python train.py --n_layer=12 --d_shared_expert=0 --routed_scale=1.0 --balance_loss=0.0091 --init_std_router=0.0165 --vocab_size=3879 --norm="rmsnorm" --tie_embeddings="early" --optimizer="muon" --beta1=0.95 --grad_clip=0.5 --batch_tokens=[16384, 32768]
Below are experts of layer 3 (counted from 0) of a mixture-of-experts language model. Rows are named router (the router's row for the expert), gate (a neuron's input weights, with its number), up (a neuron's input weights, with its number), down (a neuron's output weights, with its number) and show model dimensions 0-47. Each number is 128 + 24 x the weight over its row's rms, rounded and kept within 0 to 255. Numbers have three digits each.
After each expert's rows: "gets" lists some tokens that make up at least twice as much of what it gets as of all text. This comes from a sample of Wikipedia text that the model never trained on. Tokens count by the router's weight.

# expert 0
router:121104147128129146099139133133154094178142150132136128096143128094142118145115152219143130140153110106150136155143132119153147119093121154131123
gate25:084131121076109157110142117145154123119112126117160146085090134098160122148136141112104114159107163087139088123135098126148138143076144146109142
up25:114122119167145152137141135115108154137168115148155105127134120131153153104100138144141133130066114129124157094120124107081121117159105068100107
down25:144133107142095111135107111142109118125173136171098114144174133172161139114107145162127157127103147137128102147125140095126097130161110099115104
gate26:137094098184075111132057169163156152142113115132102152116084140145091131146133180142133129126131133113136155134109136114179117111105131108147072
up26:081119149102159148127121132111152132141137119148062122160138116162097130141151170117153127135085113125111125140094125082145159108138137104105166
down26:115100139126078137152122127152095133141142133131159153158073136124080115070119099105112117122122142125098096083123103154103078087160123126122131
gate27:142126134124140131111151160108120093105140083124162126127111087147135094165160132177123165123172161142160110118139140097181104103134138157126149
up27:125130127109135117069133148132122140119095158115115168108119123139147114146117085112162139135084102121067112153130116120102157123108096107166099
down27:121123091101159145104154108102160138065162141132153141141100128109180112159108145126140124097120161151091123071116098140107104116120133153126102
gate28:119153118120156165122131153102106105112108132093174157144119095134113101123110157134090159133159118124164172136140135136132140131124127116103147
up28:157113131170131130141123154160095116096136166120136104128120136108114150156082093100161086151145160151145098118114109094137117129124099156164132
down28:098121128114154128117107108136137154151077110138132136144126121198097115146149112091106149137119110115148130166116139118160105104121080161174159
gate29:119119119167129135152098071102133134156123118085130107130130166152157124154112136120170154180120164130112165147138158111071140108160163139124141
up29:126080104143146119127141146172128139166128109129089134149108144146128130115121131128133125110151145139145109137139151142152075082123110140094116
down29:159092128141154133156148126146098108166070118121101122139122128156123100165124129151095085119114092117157165112123147113160127133118100145141052
gate30:165169127107114124144116082121143107125112139126110122148099169125149072186122156149116148112148120066132114124119165146110129098164126129148131
up30:138163108136115112147136144093133118140133113093146092140069154153140093101140156103148111146109144162141140111117121106106078176136098103155123
down30:109132134138089145123168124135128131177141143121150124125107168103143133118097175143138151089100147127133119117157107137113143134100086093155161
gate31:139123139155118108158093108076154118154131109089135102152096143140148080154155125151129173117110132160128104136173141113130139137151143092154143
up31:100160086108121106136127134179103157116135131152135121144087165122110132138198095132108120109182114099126084123164130112122136121117135105149082
down31:102151137051158088130135181124114132113166144131172104161086157140142135120106126112107170121132090116107176113150117109159086135150119142108123
gate32:101157187165172135108096125146134156095149115097081096149092113099145121133150121144143129151141138142134113132124151153122091121146089112149115
up32:138147137129109159149152158121157115114183168122146093121129137135110101163139133130102108161080143150143087126121118138146151123142127183154137
down32:138156143110134111112133162088092140123149115101175140124128097142130113144162165126118107160144071124172148146122146120130120132113180163150147
gate33:078112157122160164105107119119145074133084154087103114127149151136145116091077116107082138096118111116109125177132149109101168141128114129155152
up33:148180168145102116160124153124105117114133133164161151108066124122127162142101158110130112115102095138118119134174129092143092133136112164167125
down33:110162119152119136163144134116176103092095105127130164128163158117128142118136132138083129136105126105112138140121141120137122196127137117135110
gate34:134147147108158112100089136140140105080141119116187099151120100094123123163150140112122155184093105107141091184134096155124154112157138129147119
up34:142125123110127132136165075142126146139137110150116096106108146076122143155112108126092103136147104139142162124102137058120159153133055103090117
down34:173105142130159104095126135144098084111149101105077164101113140124132145121108166109105132105099141152131164099117163105145104135144151164125106
gets: " ", " \"", " L", " N", " D", " a"

# expert 2
router:123099127108185138115146116130137086114125140134157082066161079109117098170147105184160162101123097128107137151118145114159152135127118131141152
gate25:122140165134073136111139117146152099117164144115131136166165128123148053148116115126125091124137140072130115166119108129130149136094141143117115
up25:094117140126148142164147144113134116110147178145125119085147095154171142094093142117138167108091144145161151109122148097112111136136149104127119
down25:155132113124173127145125142150109107141112127127143124130155129118113137158116097127152102137123120139106109143081147114125132210141139133154148
gate26:128129115155101108124093131122147145137133108121105130156136141158114076108137110148052151150121124110147180135160127127110076105111143108132169
up26:128160122132154148158101171111150150125139170124127118153121101121093119082131096102131131116099074125152171129119130100146121122176152133092124
down26:104156108119114158086136101127157138103144166152160161183113126085143141125107122151114120140124092115127160107115137127112124172121125114140125
gate27:142125166084138174161117133130162159128128106137122145123118114141162127132127099104150149109140151178110112139137110103144138145184123119158153
up27:122095091118140095173146119123092115141130163098114158144088135088129116135078120134146107094114129109124157136171126082106131129141163070139143
down27:143129117125115192143113109117137117151126154113143145083106141182115108149128147116154134102094117131079154122152068144120138127126111126089152
gate28:115131084123171116145133156110148115103137132178115104150154113144091123131143153143153117103130141120086125123139162151174158075119119152143120
up28:105124115147141158135106130112124125149180106119156113090121160094128151108121104190174151133093136145145121123128127126113136116142109145150060
down28:117160144086141082136136115139159139113071169147101124157105143156121151120118132109136100122151115145138131156171142135155150116121164126174106
gate29:144120168131154155104117073160110115167117146098176107137123111095139129118130167147101149131113122132133112144082134111119138111113109170110137
up29:114089124162156129131143144136113132145144135112173133143102154110121104115122121097163135112137141189153183095161152156161149105137089123131103
down29:126168123077136092124156103134141102122160113132118141136144117090114155176099158153138132114115108120099109126123144084144130127144102103128153
gate30:144184089071125129133147105115152087092115120124135102074122129138147144183148165169153151120125117124094142144109107180194121102108145129149133
up30:145143090081111108114172085113111152130118135095104109114124155135104090145138171090121111083174179090126125121145148149113123154150094158103091
down30:128106160146149170121170135064115157152100121148151148152141124105134132132137142083138130141116097109152109129128088105139143111168131104155113
gate31:113141160129157125173134114117145137098083152133163185131133137114146124174137150079124120118146124165167152124133158102135151105103133106160132
up31:135123100153158127153114123180160146132132111128125135128117176105130112108099098154139064162119116134102130132142136180070105101129188118108112
down31:113143099143177093116099137121152141122091085128150176143118135130119128139142139094172130133145138133144113140118123124172097136124128132154066
gate32:149176128142136115051101109136141108138123119169133142086140121113073128133148134156164156092103099130117158097089089130093105163093148114129140
up32:138125109128144115131159203108119130126121112132153157111162183137169127162124173146147098106113110115161117070115106091125112107138131147082104
down32:162138138141119112129131130118114143105147130127129136091128146199150134138152116136103165161146061131148127152105101151108117136133166151136125
gate33:143092165144159167154164126118125104125110117131099137155171086162159146154126118119132126114102103135157106191142107126129140122115130138106163
up33:140144117142136126199154151098123119079135139171116106132127128124157108129120136124144097117156150146106118154143134103126113145139158146162114
down33:100136103133113146138088150151126122135111091094111164123117136150113107125130136143098136125099115154126161164093140154104125193125130153172160
gate34:127158111100176105127136098108134091130116138175125107082166129113112155112132108109192089095091110115124147125112123183100112113131120138145156
up34:113172152140154107155108084182120155126137125130156144148114133136166133130108084137087095161115153108128086130129092104127137136090112097122135
down34:142108147157106134152126143108148135156164099116144160107092125144107099131143143114130151097146116123143125085124133125149123186116155152151078
gets: "-", "|", "==", " M", " T", " P"

# expert 12
router:172110130140137157129135152137153126177099126132135108088151092130115109148147128153147111103109145104131143119133136132141105119082175142132114
gate0:152112129123144160172115116117134140119140070121144113150116135137094124148090128132175110107149115115126147145115132134118107136121155127111154
up0:124146119102156136111152158063124109117122084109115119126090106116112189113177137155125150172125136140131132132119081169143107115168126138149152
down0:141121101077117136083157168112099148132138086118118126145087077143150141105121082155141096151088116118090098120148149168171146121100137132147132
gate1:101126132134147160102080165149113100114104133116160177137152114136153139156093122134146091116105131121146149124094180131162133110108138126151134
up1:102157116121153117121171129141152103111099156165119139089091128135127167113150173128150118157146130079134124131157113129130150096171170123101126
down1:140130135124123127151144080129097111102142153108166132091109133125076121162137140071169153157126098102072125135141148089129146096109136061143128
gate2:143105142133129130197133120103162095130122137119123114115171113164165161135122103140156127117120137141121140127106144160144100093122130116105148
up2:111105143119127095133157113125080134134179139130106140130111129119097136093128149103165121154145116127132146138082108115126119114153103149139133
down2:131091143154093123114131159127171099123115151137108143086097158119111102148129122130155133168106128142106165104128114173142185165099128139167081
gate3:108141102161147137127107117128112147156132152144130108110150097170124139150158124170147121133126173104118147099079115107111152107114152137110080
up3:149110154151143163124124176076095111137145099146136104147151098134134097139083151142160166173120097117174097145113146137151115161155174136140131
down3:141140103133126117119115146142096146133144117157107168133123139156139115143114141145128126146132156141105137136154135111128121069101119144169106
gate4:136087129106112156113100121157123140168126092077070152104179111133089105114150120127143133166084143119111147118157104124102095148119161114136118
up4:116107162104121130088114165141130152166126159141099108135139131120052134150147092125120119097118157141115078123164160121109113178126144133191136
down4:145148115101111092113105174147135149139099111149143117130152091140167164108181137166115126147097118169124144107116179144122105097119138132110105
gate5:173079126096115069132149118172117132086115148133122098110141148116156110173151161170136082131137111110099105123144122160132107084123116157125128
up5:109159138161157154098117075112110084158136160112126147148107141127148093112127097107078125110109111145117142156150081139128118187127114138099144
down5:116113112138112140117128157115099157161134164123130097126143154104138117160127179156110124150150087106140077147112131144146133122142091148053155
gate6:140146107140142106151125182106112101107102133118093156132138124157143144216101114139136075095156130159109148140108130099082122117125193138121105
up6:121151100127129139126109142145187149121139134133125167131160154095135123154147111164134144087132157136127106129128091086116158145117189124145079
down6:091112204124128149078101133125131127091121109106087137175129139155120131150178155141136174128112160164141145128126108186146141139147115116141103
gate7:151166092137143146147160156135150151112123117095145181139113123145139102143116143128112149104085137137130122120145128135163144075131138104169099
up7:125149135113120115155122150108096118112153097146103171110112111132118102127116091076128144115145125119098138138133117143125123109136147125153142
down7:086153088120141131131121107142135144093146131128143121113082118121139126126158181165095098118130126147069140115147130090096119143153103150120082
gate8:167122137111102133187161134114141156129094100105101144117153138168122112119138154162132144110151138120115134118136079127098113147120137118172130
up8:146133152108135112110194113149136111131131143201097146096111130101109109179163113120138089135139123136131124177112120109149119135135138146117147
down8:124133130101126150163153137114155146139141158129173142142072133109141137171056141142141124132122151135124150099110076128130163121122096151143105
gate9:133125130126155111129111107129160099145095143132157150128138118125145111129083089121091116136116126136102131119110134141140082067092134158109152
up9:110151172106116144147115137113107087081151139132115096132140089107136106122124122093136190104137162116124138111123133120116139152160108081153126
down9:142106133126178123122128141138114106094124139122131105109161105129150092102059170137145162091175145147120177107148120099099117155086157123117181
gets: "an", "ar", ")", "9", "a", " was"

# expert 7
router:127110160087107114093087150128125115106102133134102121083111129154118131124121160150156132121129139107121153115171122110184129093087134148140135
gate0:122132082101165122124077123142125143180128152141141110134111139131136116118130080137098115103096117088152168132183106133115101124150122130117130
up0:083110138145103136102157138107180151112146099112101149113123143099131134171178188115164102148204136141092170122131161131143144143138152100123165
down0:110101142127091107132136183091120101109112109095110112164105147131140156121120102138134118163107179106107150104151122163156149141111112093116086
gate1:128124162123106097121088118115175125102090102135103143154101114143168117169079164169143119149132124142179156166132108124131154119135141116119161
up1:147124171135139136196131126111161130124139129129113147133130097135130167104135147098146131118150092125093102101141143130118125096121158121134108
down1:160133118087132124120125101135141107106148130128162119160162129099133121155108139099146136157124089102114132146164093130148106131110114144181153
gate2:090108125122110126147111153107133115074084133128096097108116132146134130148097108158113110158132073173127096127100142167135058116184176123096131
up2:114126140113149100127128123134133165111151133101115125178091156136121098123130164136100130098117136162134103107088165114102111117141119151111113
down2:107148147132124111103105153119174146097123162113095105105095158091160103127130120161140121126142111145139147109168067128121161158143091138145077
gate3:125146162128098088099115139100167135148127144112143142096121142116124137108124153148150124099090087117131101154143141125131114130135144169102151
up3:138125106099133162138104134096123131152057134133122121141136122169152071159132161118126078125129128105117107132111146144089145154119119171155110
down3:118146132120103153131124138117117123095149150100082123114110137116163119116125156154090127163130106131124145146158149170111152149085106135142127
gate4:117092139148094121130119144094184161099113116089107131150133117130143148113123124101127107164185156158136125148144126090165145157121137102143126
up4:115106120149155121118131099147144146148144137109154094153147107121116127114133094134154121098115120113117109143081129153081112144136117126118128
down4:087152083121115152167120131161139140134133105151144134170099134148129108140121116139160111146112153113173114121155088127120131101155119104108104
gate5:106110152126114131175131087148117121099130129085156153123119145106110136137111125189106066157117136084115105148192097136117110130085131145082120
up5:136120115082099140156123157148146110127115130096175127104130166089190101080135133102112113101129130139139118180181086137123099125113109091152143
down5:100152174098140109159123110098120099148123135104132188113105159128117115111090164121159100147146169101128115131115140134158125149151095117156117
gate6:120134162171129131129138140134114120116059117139143132108159167138148119130135141136122107140129108085140134153192095099128131142134116155176116
up6:145135139157176123097104090119179146144127138155163171127114185125123136123131109125125128107126164132123156166136128126105154129093141148069133
down6:090117126128169157148119125129116157110147098137139110137162190128152118123141121148138189173112098108152158148109100152151144137150137126144109
gate7:123138162147093149145084133118067105119111125150163116083085153125118111124115144109114084122127109123141113132115157112122101134122102162099132
up7:113172102163106136129080150121101111121158094114091153137100096132123143130151085107087118112141110164150157175123114129129116121117154154121133
down7:139132111135148134109168127150130082134146119172137173142126122114135147133165172132056104080125079126107126120117104127101151105156146116143147
gate8:154168114113116124121139147114178093140111071108122100123099115147142100144118096113103115129155116106099114095139123120128129105109167130149124
up8:161133141144113157133125137148124112157128134166102147145134131132091122157154122129138116122104096099128123161120115112133121124152166141140090
down8:121143162188129165090107156136140132112147137117140140149124139105127121172097149113124169134122161118132112122127105130107128107133148131138136
gate9:129182099120127097126092110114129145096136164118155128147182145164097127147120123093083133149150121091156156111130159121149115097093109146128115
up9:131106127150109132078143156140123103126121169134099123128131116149137089148161099164093106129121154130114093132098106161118134118144142121170105
down9:170093153122101112127154127115106116092095142132099112111155125154154139102101125136133111096134130128142131113112102123099110157149128119173130
gets: "i", "a", "y", "h", "er", "ia"

# expert 14
router:147144140119166150134126146119134098179128083139112091096102119072119099146107138144143142110151142116161158124123138111112147142114125175129166
gate0:114131124153165145157098137090142113139116086152095133122135137065124108185102128139137130152103136120134178116152166131107113155112096115130183
up0:109094128129107133094145134105147114117125128117102147171149089089146121136159163138133124192147131143127159170104133125145134128180172145103125
down0:127126120118131113159145133157169126104133142072131118122133124114129126135135107153106109140109125167095112140169142116166158104107109130111071
gate1:101092119160136117098124114108108132101112112170142140180131135136162144151125108100119125110140117118161179139068133151127139127116118141159134
up1:138136142170132156129148135091084138147128164115141116161139105098107096100132131130122140098123164121093137130130106137138109094157115211133170
down1:077123106148131158176138123140141139134160141114148128115171095112137130128105136152134110141080065080085171118134160166158097106111120134162142
gate2:107159144127195143170138128079149116113149140148077147152112132129138141151089136157145151142110114106166149095124140130099103089115123127116155
up2:116132190144128100088211136140124145129138135120118118173131118114091112128157105130057129163139103131111136137113140103109083127088142128119122
down2:162109127096136119156095127144143111123089132109148080171116105110150149124144109141126100056145112161074154109126143094144144126107074111186138
gate3:148142164111119130102121105090114110149139117145150148128133139133137116137110153157140122119109159177111117097153128099089120123116144139145120
up3:087136135138106132144126138134160171121094159125151145120122154099130108138120122142149102170114124114206103159170157165129159120140162148174116
down3:104132137119152113117120120142123149092137100157074128109156163180104137099150119131134107144133119096105117124134101121093145137137134136177116
gate4:163117153138150166104096102149154120120116146135119135120152107091107098156121139116154164116101131084159142142128063110125123116153140146112106
up4:146101129143150127101152167083143123151116104160128120130118136113085154138112104156139134125148145144107128122126101087154142111097146111149140
down4:117111088100079151133118116115151147116073123134121138109116105098104139150159154128125096156161124178158158121186156100099117131099139149102090
gate5:127128108115164149116108179149145122130151137133119099107119105147088129153091136148124118146174121139144089135145128084128078139089131109165177
up5:135111145137157161155137125127141137113172121149094123117138124097100147100111087114113136133141115181119157114157111103169117163120102129129166
down5:119125172097149116145115144135031168145109128101163115111130117130112119112107118112108128140112161121135140124153153116098163118127126134152109
gate6:117090113141164138117088152152115142153118110140114132123130143116140107131139115105154144097070143150128138160114145090102119152143119169119148
up6:153133130115141085091085105147129135135170139124160168153153145106109089160098131117128130138131137162137128143168131145069137114090125149164103
down6:101109148068149103104103108120094159147146118118139145111142135128122141112158176134127138182115156103164104088115090175123152132126096137103097
gate7:149141116113186128121100209086107108120196109099118132122134132137144093130141105114090122063100123131120135120114159101115090134145131164114108
up7:134180143128134101140081130082069142141112106145122120151086090089129117159166123127113111162164160148156135138133126124096130140150104130082148
down7:150171108104148112081135104145128162162111121132126117120098108121121110112140141120117098162126135071109152111093111129130133112156163132086115
gate8:112145148114142152099127139103112115164167061103096099155142118110140119111175127136079143131131118122111093078136146112085145142125127113129124
up8:130111081132172150133130125119084132115133100146149093102156101104124142128162118130122081156108113084130182132140144108126135116146135178186117
down8:123108100169098140160115189105140123096118156134128088133172080122127142129121147113169102156137126105164140126114105149137144123124141177123126
gate9:138156137157116107158095124133129114081125188134133093117120131152145169144104093119099100102135125094138116159107126112120080096106103087138118
up9:109163121139124095130105117097113127136141132136117121131126123090171160157125087132118118144138112109143147119171090112172141100122147087115131
down9:109099136151128073151120169116144159125096168165146078126084123130148138115103092115096120114146109111085146128166071068146114148105159091124122
gets: ":", "on", "ed", "es", "en", "o"

# expert 9
router:167083145132141128099116108110127122123152108131124075070108092095151089133129118161142141112109157126141118175140148116146130120105134097138113
gate0:160109161160111117147074136099136175151089174131125145101131125103078088137123140134158092135105123121128128106110157139148095139141118100144112
up0:118142091103128175112120139144133150118093141146070109078118143133126136157165101131133164135127146113101147118119165090103113159137095068127108
down0:146104116134138119105114108125111137096097087130137087118098123161115115112120125120118159083102147144093135157129180115148142132152187090110129
gate1:135122133104121100145114096139149129114130142120124142142120070159175129169141128121160118104125140139137130125147125133101137133116132109152076
up1:147098128145159129177134118120113151107173110187118157144145160119073134080131118125149127116142142139119157093108134158088135097175132127154163
down1:166134119124135107109162090117148152089164133125143110096147136156131136125087170142100113108140109122136158154121133091120130067111137159155144
gate2:107108142133133136150110097153122142157144136145104085103095112160113130127116089144114119098131094164140150142117104135133106108133157095087148
up2:131127130132113100092153163144087102075073172145141199171144133100115109123133106153108119100139145119124089131152112134168100091163116144160166
down2:080131147127173138181088147101158094144151128143140127105122154099137091152122178144148145123150144134122142160136077144143120152103160124126141
gate3:132135109083154138106120084156149162124143118176137135097145161148133085130122130139123114114120119122110143150130163122098144133131145139125128
up3:084099142096121130176193162150100128095084113102104092149132122148153147156151123153156109114129120135132104145124149142133130138134142123156123
down3:115130146113103106171123159120102145126098120134076133120116171169143101173147096185130161142114129127118143134078133141147129158161097109151154
gate4:126120092171108156114128115163121127123141087112100102123152121138192123103124114114144118181112138131117137098136131089168080109124122171134118
up4:101131155100128136161125160110107100122088125131159153159096111104103148125168107106140111138103180103157138113105127136115166102161120106165141
down4:103101146101088194099102113133143129105113108144156110111112136094167106121110126144142135128132162134136141083147115086120081125141130141100144
gate5:150124141117164112122143100101130160153119170098150096116077116093132137153139144173126112165125116093159109151138137114118107133087140133112151
up5:142134104146102144120098120103104122083137156130185170125164178157116080109133101060096120101131171160133120126121097090135119120115120130124135
down5:124112146131176151142118100103136137124130084137157176111103166097111141133114182146110141109125175112162087130145084095157086145137101124131129
gate6:169122151110156108121134079109090104135087093175140098118120128166127119127166082135179124128115155094150144155085152110152137114146143134082114
up6:109136096162153114119074138160134137143138186143144129141111145097093095154120148141099083121189122141133136117146119134106086130123118127116114
down6:133125096092121128108119118130145105081087101110122162153148127112156095123108140152123149145111136159141101128078136103139133179138173169168168
gate7:153127115112118135152154136123104120130135161147181101078128134119130079133142154146104142071110154131102096123141162113110131181135104135151151
up7:164145107139132107159093170106078149161148109143117135157113095103120097100129129083127142114145155151103181087178121142134075146160136111121152
down7:124124126113110147132148115114167164113108126127183154170138091146124095136133149153117144135134080120145149115120140143114191116122183088091154
gate8:130095150096099126120207122124142166120105144106120129153095131156174099132140095160095119108121126121155100139140101170144148123082112142148079
up8:108136080116121177121129091142162104152137101131171139136139135120108090150104107120138146159112125140105149111104155120101148118132115125139180
down8:130113115130133152100148121117118114129147095129113181117152075113107146171102131112092138106117150159079089165075083105103151118149150146117143
gate9:152143110161106129120140079159118125111102161118098125161104138151144121139106110164077112154118130162138122115085177120138094140088132097094123
up9:118132150134122135111106136117124102088138127121149138085121128119147123129161166109117145135129089130059122115158145152167155102135122163115094
down9:120148123113148126113127151102115110139166148124142124119159136143111106116093118124144129104143093104171178113122138116104130136081147125119148
gets: ",", ".", " and", "\n", " |\n", ".\n\n"

# expert 13
router:160118145127143122087120192085163132162149159106144101099090114131149131151140138143099144121167147114128127132178136119155132125088129156145171
gate25:132146144110055127120158102119146101190135160176125125134139126149116136165129130102163107124087125150140099152157118123162121119103135126074123
up25:114106153125119157174153142157147114105121127130104115145115122132120106171095137084140079141066120085145144110103129134152092169140115105131129
down25:178134112124152140092121153108151119142158123145151130117065121164162159083141128155092114137105115137102157157133145131136143142142114095121120
gate26:139136137134104102106117134127148163122146120148075117141120113136140096158090160140141146187139095092139157118124153154143113108129129120112147
up26:132124135109107141139152179162123123137116109098149150073141101139122176141143140084102106117109118146117119136158167091102128117149121124122133
down26:079111147124131141132120147094157094142167135161160076150141118142114133157098120141141126123100146134170117122118069126122103125110138124140161
gate27:126142124108148096138092169132136094115137095131160114083134091110143113104153158136110181096132145171102119172123153117164128119119158142093124
up27:151111111130107101113188102121150133124103139110127125113095122144149155146109130135165093130075101092134149143119115100152075112107086138128097
down27:141117131111108146083112134128121112134149161104099162169099145152082170139147160166161131129114119090131151072099102114139135142122156150117162
gate28:147113101136106140124125187093110123128104147150082123128126139166102101150106097124124136108121129166131135120127149111156143161163128131113151
up28:142144106117132135088110146129096142149121162146117110118137160145167122130112098124125177158133152161123108106140117132145147146134117154150152
down28:121128114128125121139136151116163136163116142146146121138123113125106147154194099167115119110091101153126087162105098124134147125110137150147147
gate29:105131100120105153124139145132132120134072100132185117116122119071136107097094146124129105118109087123125183145101128115153157163136122134143145
up29:092132193141146134088159125149110130143076133170125095117111169140098093115103134090134166145164142132112099114146184129135141090134110134119107
down29:127144140116149153094180171068118136160117132145139133139125161107126138130143139116084124136129113098137138135149099121089143130124143130137124
gate30:129151113109101126124140095107136091089114115127134138095091136138138104186143136146128085089143137087104141137144136155107098161118132140115166
up30:114130093109140109131133113071152160112152142109127085127159115129128145119131108102134103132144139169128131143161136135152100117107117143123144
down30:127124106152172139169160188126154111150168092146131147100172142155159124116102134129108137184122129097152123109134155057138157124106132106162157
gate31:101147147108061117132125149129095108141150114106119142118128144137202093135110098122150134169125159143159149101151135138102142076124080120147150
up31:118116151132153116126100139158127160121103149124171100142114128142115096111164145138120095145158178099191136147089098110127133113127134093124153
down31:130152140155125106097154137152139164115090104112105101086152132131161122127113120136129159100114085125137128139110108123153141178123173149155109
gate32:116069131159136164132091140108140118125173127093107101143082135089121157129127146172154128145136139153135141104168115161103087175142114146088130
up32:132080126090138122123135122073129145133150172125128142126116131104128116141121152140126098089132156137163102077159139145090142139127103155111144
down32:161113129088140080129065138074120139146118167123150117165145135148129155127118082134139143149143123125132091121192137127127123114130121151104118
gate33:095144166108073118147124129136098114099110149137100104095104125168143140161131115104118157141140119124100116163148134113185152140152090130125143
up33:122117160118162165121146132131088163100101117159164107139140146111123133104101148117170083132093124137154142126105152124098099154177151147149117
down33:129118134100129168117130137120155099128125175123135099099218121159107148160168154116146111120102081132141141124120136117122129151188131141154142
gate34:108097087154123135093112157144167124120108121114133153124115131064130122126092145128114155100134115147123152155114136112086106118128138151133189
up34:132125093121139127125147098084144143128110135146134100097146120164147167139150097079150115121132128097124156085121172105148129105077090097143081
down34:079136126149167172104092103133105172128162117131119137169156086161149097092125149100118134141119120149144163106143091144160117148104116145108126
gets: "1", "0", "2", "9", "3", "5"

# expert 15
router:140093128154154131123089149121116111133129137130137124110120130113151106169107134157135101124157078083157130108147121070170111116107133177144135
gate25:146143135141100129060130124150182121129132162129089184114101145187117146138105111144117116117108103091143138101130140123123103094107151141097087
up25:124148122150087103116096174114144115136087155140095122057136146115136101173062123121152110149088155119158124142088126118121121123181120127146120
down25:118133097157123111165147143136129131138147114121118161110161150129120124135162135116111130135093118078099102138044146166150143138129155144146165
gate26:117101117126169119141125081172111114133144088147095138176138086128137147122149111120130107142143117121162120136148152126141109047065132120110158
up26:086135116088112149136120140127153138103157124104164163160158141143130135125121127114120130150127146110088138132154097130137126128188163122139134
down26:107128101099069125057061098153140150114110112131147143131115153135088137109098146123141138105163140129089138145089161152099133136093131127150187
gate27:115127128134183144126101129127112142104136078175132158102085125128109100125100134113103145140139145128128134130122093134152084157148129159108162
up27:122164171121108117081134108146127110176132143086083128148100143143129131134120078126123147118077138110119134130124173075127167150147104141132135
down27:091140107124125129156183111137157080128130164110127175110129120136140082173138104108168144107140108131114134099082129120118134130143127160125160
gate28:148138151140138146144118158115079136139105135158137161150123136104125096189116117121150085111124130117148156129088174146169139121124119178106179
up28:158153118148126140112117112099088140118138123123151080115100086120119111092124133102189172149140125169126082091107113102113108102111099146133176
down28:090093154131143091099116140137150132142110124145143097122112140175109107095124132127086149127178129116121148161154089151090138128126147103143120
gate29:158152097149144112135104129126118152155105155135139097114093145157102108117107074130140134153124106175160163102099093153153108106111101160123188
up29:134071124137138177119107134112153134147102132105082131113088152143145129105160137127150163115141164133115160112129183120127147156163138081122117
down29:140069106144172136108119126150129114123173184119186104156129146148160152133134134126135146109146110130136206109145158137155154132121132114121150
gate30:158169129096154152128112113106132136094116129131098133120101163101118094195143115152172136135132107132133146118100111149096105102129154151143143
up30:096115117087094127130132117159091128103130122100143152112137116135111122134133114115103096102130188116116095100120167152096111136141128166121126
down30:133105153140174149137131122109151128158134093119167092105124135120146156122123132103137183148089161153162150171091133128134143161119108082124169
gate31:143120134139130128095114129128104146108120111089107146114084128147174129153093113107097101141163149092124132126153132114122100124153162103118156
up31:148078138129135120127115136163138161099113143112094161113105106117128107132120154129108139171150137103136115104155171095111129129117128120113134
down31:165165137091144131120106163116165102146119153146121147124124085137144149099134073133135148165104117144146103132086150103155107135121168151125114
gate32:144119153197180152105124119137162122110196158091129161127113115114114120141131136147109139140154100140114129114103091098120124121131107144132133
up32:137135110141120115139152154162116144114142141129150114102137175115121100172138134142102152149129138106135127139094165123104157157119201130142132
down32:122133134124101163121099139143074128080130084123162114131101111126136159088101107159143135119148093119103123076141144152127126124139156133149095
gate33:144126168125153159138143128089114142113163162080130118110141119090111153134138146117116128147083110120138127124078128091128111095083133167129159
up33:127117131127112110166117165147120087158158119128180142095150120114076120141126151087112115109160125133145126095129110115073137146157148133176133
down33:136139104130131105108088164170156134118109133104165152137139165179153115115150166116102131156116117138130189150139138125131088162137099119124136
gate34:086131123148158123106122170120160130127170118120122165108111087093123124161142151120124128132130138121147103130155157107095108055113130118114129
up34:109093140117123137165141118150154117099142158133116140114108162162120135122130132149122139123088152163117168127102112102152146154135125100141132
down34:132122141118156143100121107118110126134115144133123157108107121128169113108069134119150143109127101138117179078162133132114104104130122156137086
gets: " the", " a", " was", " is", " that", " The"